Experts of a small language model.
Size: 14 layers, width 128, vocabulary 1468, 34.5M parameters.
Experts: 96 squared ReLU neurons an expert, a softmax router.
Training: a variant of Adam for the experts, 771M tokens.
Below are experts of layer 11 (counted from 0) of a mixture-of-experts language model. Rows are named router (the router's row for the expert), down (a neuron's output weights, with its number) and show model dimensions 0-127. Each number is 128 + 24 x the weight over its row's rms, rounded and kept within 0 to 255. Numbers have three digits each.
After each expert's rows: "comes before" lists some tokens at least twice as common just after its tokens as in all text. This comes from a sample of Wikipedia text that the model never trained on. Tokens count by the router's weight.

# expert 81
router:074123144135069100100135140119161115157120122088102121157124131106134123146107093075134130093150101161173116137116118076124107106117159137103116130145113116131127095140140097101141127132122138136137135173085175122103128131139121183142145142117126128139104142110150127113147127090122126120135133137121129132141167124153094072096147139072120131118140072142166160161180108103138102147144
down0:137094122093135118120154151160174157092133149139149101138145073157128123154063146162149122121118130125127119113146119166142127118138137153094117145152118133114100120165134090083132088112203120153131168101125145114146123086120157117123136089145139127133152133146126092121122120104098140136156120135119156106124114145118090126154156179164128065124110156107123136142137164123158107097148
comes before: "a", "o", ",", " University", "i", "ian"

# expert 61
router:128123080157114155180146134097101142102154098184122114119142130156099139131128146153141103153117163123115153133120139111120141149131096142138129127135144158136127174122145131107144118144124155098126185150140099098143143157092126154142154110137145089080120129127136143172195144162149142125127103122115135112095162104081133121138122086124156160127114112145151122094080142092185116105142
down0:118143124145167169109148103155120122152078140159145098166128142127097178114188096106148110194145115127142142149128163088117114161082107115125127134132112137150148148097140118107102078122097145143107163085089127145111112147133080151122114140155134112144132126097102113140162110132149138127136120127113122129097120095099130148168113122101081129142110108151111085139133163129136111126168
comes before: "0", "1", "2", "3", "4", "5"

# expert 93
router:103146126132134164155156102077122081135103144141126095140148130130099177159117117162123075150136148097143136119151140165174124124132126124113131092125141129137104118120106157152134158089127097159109136123123098158127142123102116156124121103133110105142129138146154126180124090150179073129131123141127116124065121139079123149091121102168126150113111153081131139082128082144113142151113
down0:136151095146101134158106132111122169121143109107108134137196098080123132104132151117085129129115121097118106126132172117143089114118102125113134144122154121122113108146147111114085113156098132075133096123114135097127149134132116130117141149135149147135106103130118124168130117120138145125119122124105128128075173139161111143127209188107141085123142126116173145161111110055124114148101
comes before: " |", " ", " |\n", ";", " +", " |\n\n"

# expert 87
router:135155108154050122078115119101147123109187097114134148165097103154155099105140111112137112113147123145170095118124111136082121137114134130097142120157144127101140113129135129133096124119129158142138100112098188155110127152139129152103126101142120141098146175151124088138122125119118110109115146165135101105138144111173146086092137157097132094095088100146144150131115074130147111147131
down0:129127117092137128112087157123149157149113116145095098102172095143113089125211116152165144104123105130128109114144138112114133080139104135159140083089116124140127110117149138122194098106140103130158128145154141117128087119106146123129130132138102129170143119123095160051120150095131110152107137139098121084150090112098133145141141104112124136129109139089146139133094141099124150118149
comes before: "ia", "on", ",", "a", "in", "ina"

# expert 49
router:125105126138140135140144151118108106112106131091139071133156092143127105179135107102130161145113117094158121128106103111102170140132121120174128145163113080103102117143155111135158105164154151132155189127167171152141108099151123135107100127158121143137165171154124164143108127123136131141159113092127127137115127102146125147106130068133164171113134162157120159150090146150140144142165
down0:096138124106113186127142151100127133151142102159095153153144116144144115141130117108146117166122131193128111133159137153134147147116098159075097144096092117150165170124099121126133080076095114125135120145101131118138122113149111098101131148098093177069137133127118144101146132111154159151131133148166125131137137122159117157131128111157144106095123103120144164078147115138081134142094
comes before: " in", ",", " on", "1", "2", " by"

# expert 45
router:130132129133148108116142120108137148131144155176117148110153135105118129130147121158122202150165133136135165115092159103149151149121132139139107131060156130126093097118168124144142122139112110164110098134165156131116129134129129183110120168160127094127121133123122163147157125148071115095169134124134102093132110121108092124153179094107138141157136171097096109118129138179121135101095
down0:102112088136099130173107156132131118132144121137142095145083163136088149128089129164175143135095168082143130146194110172134105129132121157152131121146133089132105107163125125144149104130190167105133121171179156129129114163101109112123107140135132141070104134115133094119146131138160125146136149107101108147124147099139139119142108105148124124115128154121108150074123145136106149101099
comes before: " of", " was", ",", " is", ".", " and"

# expert 70
router:124085124145144100115145154133136113089158144099124111136098137101159105138144147155121162108110111094138149114098058099128130130122132118154096113154091148097132121104151147148123101133158122165114128135167143171149094114079157113192122116135105132149103129119141165143165096085139154135106179098133094121130131141139146134130114109142120156137116166117091162116111176174109119133132
down0:142115156135117155142136153130071142134136139117115140130075131139145104142157146122119148130136119123131129119150151111098129134157117067135157160165078096117118108116148113135097136132155140097109163105121143140079131103082115132099090157133092148130144164180122121083161100147149084132119139107169106114114187137130119133125160125132124114121085117092143142112083143145164084158128
comes before: " to", " the", " by", " as", " in", " a"

# expert 37
router:155149100121141145089130150090118144088130103137118125113172143101144122172129148123088108160083108094110116142102131160121089151118140147140137111120168146107112159164132123111117130102130094139135097159141079145129132132156155073092143139118102139160141151162091132140102141130100181129111117143134124132169099143113143125129126085129133137179147084113144138132121157164109177098085
down0:077139116139143081131170132142145091135121114141114113091106135173116159119122108124123096121140113151103116162159161131120127108064103145140108138119115085143107133099079126112117111129157127144175153114131135121117095176118126126144105155134123113102125129119124125123114183091112124128143161100132108190120086076109188089126142102131126100136123100101113159126097148165131108131124
comes before: " ", "6", "7", " —", "ount"

# expert 83
router:116137123150159133137146148150141107107108147128131142148103157163079160104154180146113122184111168101130125120156126112127102165148097119128109146125138130099165113165119131136160116134176169134129077111084143108158134134143112131103128155122091104090122157106101148093161142100104163119118116094105097131164123121143107126118085134124160108152098190130107164113112118113110130159146
down0:096073130137084093117135145120122118120154133094169125122127125125082178129115129147114140064128130153139126150102131134188139108086128122123103119103134073114108123113127154133150131137149146182091084133136123137130082149116116134132156117119096094124102104119125179138128112142115108135150101095128159110142131114075122163110144151132150157075164122132099118178122127134109163128124
comes before: "-", " ", "|", "9", ":", " \""

# expert 9
router:134123124170142114132128149124130141118134136153107133131103123106130109143149126179123180149116100116149167134142070118094157121159122110116096130141106116129124126095173116151103105136123113115107109153165148147131100086074131143135094170133147108144137108136138168168184129117157121065139153117174108151103152095096142138132165064136124165142146166116115114152112140110144133140146
down0:120135104092112129127139161108094145146125088096119145127137158169148103127040134113112150170151131112125085173148171092161158143137142099154096125144127118160115117158150101122110144150129145121186147129116127125152076099144102112144118170134151155113138142153150130143126138117135119118170115128083102173110119098169123156148120163157136104103144130115140145158134098111122136131141
comes before: " to", ",", " in", ".", " and", " of"